From a checkpoint of a small mixture-of-experts model trained on Wikipedia.
Experts: 64 experts in each of 8 layers, 64 squared ReLU neurons an expert, 8 picks a token, a softmax router, a shared expert of 64 neurons.
Below are experts of layer 3 (counted from 0) of a mixture-of-experts language model. Rows are named router (the router's row for the expert), up (a neuron's input weights, with its number) and show model dimensions 0-127. Each number is 128 + 32 x the weight over its row's rms, rounded and kept within 0 to 255.
After each expert's rows: "mostly gets" lists some tokens that are sent to it at least half of the time. This comes from a sample of Wikipedia text that the model never trained on.

# expert 12
router [165 112 135 142 139 124 125  92 162 193  58 109  85 152 125 165 104 154 131 138 103 100 219 132 101 150  81 116 131 119 157  84 178 141 151 103  86  92 102 113 107 124  99  94 122 153 122 111 122 109  40  92  95 140 152 130  81  59 108 162  84  98 102  76 129 122 176 107 112 108 104 106 133  96 131 170  84 133 147 122 170 141 154  58 108 100 140 109 100 155 169 166 169 155 121 141 179 137  89 136 117 148 141  75  88 110  67  79 127  72 118 120 109 128  92  91 144 135 121 106 180 132 124 123 139  91 138 133]
up0 [137 164 164 167 148 142 182 123 108 115 121  86 122 163  82 156 139 182 106 137 102 175  93 154 149 140 125 176  66 114  89 177 149 129 144 134 110  96 170 112 157 169 167 120 166 179 106 176 172 112 118 171 131 115 126 139 154 100 125  61 102 132 144 118 153 161  70 107  83 155 130 138  65 114  88 136 115 220 162 127  92  80 115  97 107 129 146 163  98 136 136 176 130 131 114  76 131 113 131  79 183 167 126  84 115 118 140 155 114 140  90 160 164 175  66 124  74 131 196 114 147 159 149 123 140 135 161  84]
mostly gets: " because", " However", " #", " but", " ", " however"

# expert 19
router [152  98  84  86 152 144 126 138 114 138 133 118 155 135 165 103 146 139 123 151 101  92 106 133 129 144  94  74 106 183 156 175 144 142 124  95  80 143  94 115 168 117 129 102  91 112  77 135  66 162 131 151 134  86 157 142  71 156 104 107  89 166 151 120  74 119 108 108 108 153  87 197 141 188 194  77 124 105 120 140 184 132  83 168 151  30 147 141 127 107 134 178 156 124 118 139 145 125 217 132 210 130 184 108  98 147 158 126 146  52 150 157 114  89 137  61 116 156 152 180  71  51 106 129 131 179 139 122]
up0 [115 143 144 117 158 115 164 133  82 109 181 138 150 164 163 113 114 153  89 107 117 137  35  61 165 134 135 119 100 102 122 149 163 105 140 139 109  96 129  62 134  85 160 215 146 128 121 165 181 141 141 158 154 127 147 119 167  97 117 160 121  90 102 190 167 155 174 147  73 136 163  70 202 130 119  96 113 146  95 120 113 102 106 169 182 161 171  66 139 143  88  82  85 156 126 130 128 121 130 107 157 119 148 147 123 133 136 134 162 114 104 120 144 141 160 135 118 118 184  89 191 158  93 133 147 175 159  91]
mostly gets: " mid", " late", " staff", "136", "183", " primary"

# expert 35
router [ 69 144 128  63 204  70 163 135 182 105 164  79 113 111  68 120 113 158 168 176 124 162 108 123 123 110  97 184 113 140  95 139 158 146 120  92 131  71  87 137 155 106 120 121 120 141  64 145 138 152 175 121  95 110 170 116 125  94 145  85  62 158 118  85 142 154 108 137 150 139 135  33 120 133 157  91 123 169 144 163 133 114 193 157 105 110 156 148 159 111  77 131 109 116 104 149  61 156  94 136 149 123 120 128 147  92 123 100 121 180  74 114 202 152 152  80 106 140 134 152 133 117  87  97  72 154  54  95]
up0 [119 126  73 145 117 118 109 125 160 155 140  87  91 178 132 140 166 163 139  98 131 140 144  74 118 107 113 144 109 154  86 143 108 174 160 169 107 103 230 157 182 125 156 119  85 108 156 153 110 109 181 155 155 170 137 126 103 122 105  95 126 127 162 134 159 136 167 143 114  91  55  93 111 111  66 160 117 102 193 141 176 128  89 139 143 124 138 207 173 159  95  81 174 135 171 162  92  68  97 169 131 150  81 105 169 156 127 151 129 105 115 101 166  89 147  98 139  81 101 105 161 125 164 127 140 142 131 120]
mostly gets: "The", " The", " original", " Air", " JPL", " His"

# expert 59
router [ 91 181 146 124 157 132 162 149  74 142 135 161 164 127  65 108 155 167  98 122  73 164 137  56 145 143 167 180 113 163 137 115  72 107  87 134  99 107 155 144 183 126 137 159 147 131 135 168 107 122 132 164 148 111 126  84  88  66  91 112 187 119 121 162 115  62 109 193 140 117 116 126 122  59 111  97 152 117 207 129 178 171 132  78 178 124 158  91 175  95  79 109 113  99 143 126  32 102 145 132 126 140  71 115 133 122 109  71 137 142 144 118 129 106 199 148 142 115  82 116 116 192 103 164  99 110  82 171]
up0 [146 104 111 116 134 159 106 147 156 151 161 157 112 144 136 101 106 113 133 142  86  79 140 177 171 100 143 176 151 144 105 138 139 140 132 161  73  88 120 150  97 136 140 128 173  77 108 112 160 113 124 124 169 110 171 111 128 170 155 168 104  65 104 175 167  89 134 131 121 144 153 135 144 209 141 205 136  89 173 184 120 113 139 121 102  95  87  92 118 122 115 123 178 159 170 196 184 125 111 158 173  92 102 144  68 152 144 191 172 118  98 163 135 105 156 130 133 155 135 112 105 151 164 183 149 113 106 136]
mostly gets: " You", " O", " Me", " Love", " My", " we"

# expert 25
router [109 176 157 116 149 137 138  98  90  90  99 152 160  91  62  72 165 130 124 137 130 152 106  97 166 148 136 123  97 191 126 158  88  72 133 146 110 137 119 155 107 135 144 105 162 104 117 173 155  95 124 183 121 145 120 124  69 146  89 135 105  44 122 162 141 129 140 196 136  98 151 104 165 103 179 123 128 162 174 142 167 155 136 160  95 108 188 124 169 141  50 164  97  90  97 168 116 207 120 102 122 148  85  63 141 106 121 130 132 156 143  97 151 121 154  86 124 135 122 141 123 162 107 106  92 124 105 152]
up0 [183  32 148 112  82 217  13 193 157 169  95  94 141 118 149 169  78 127 122 114 105 131  85 107 165 134 117 136 128  97 148 106 155 128 113  41  77 103 126 140 111 135 145 161 130 134 108  70  69 116 113 118  70 121 122 114 126 119  50 142 142 133 114 123 132 105 139  97 126 119 103 166 143 106 190 134 106 149  79 118 118 105  76 110 146 122 134 122 115 117 163 127 101 157 154 155  94 148 125 198 163 138 182 125  96 107 140  82 110 139 111 103  98 129 153  82 124 158  96  85 176 157 148  78 111 135 112 149]
mostly gets: " University", " World", " School", " College", " Man", " House"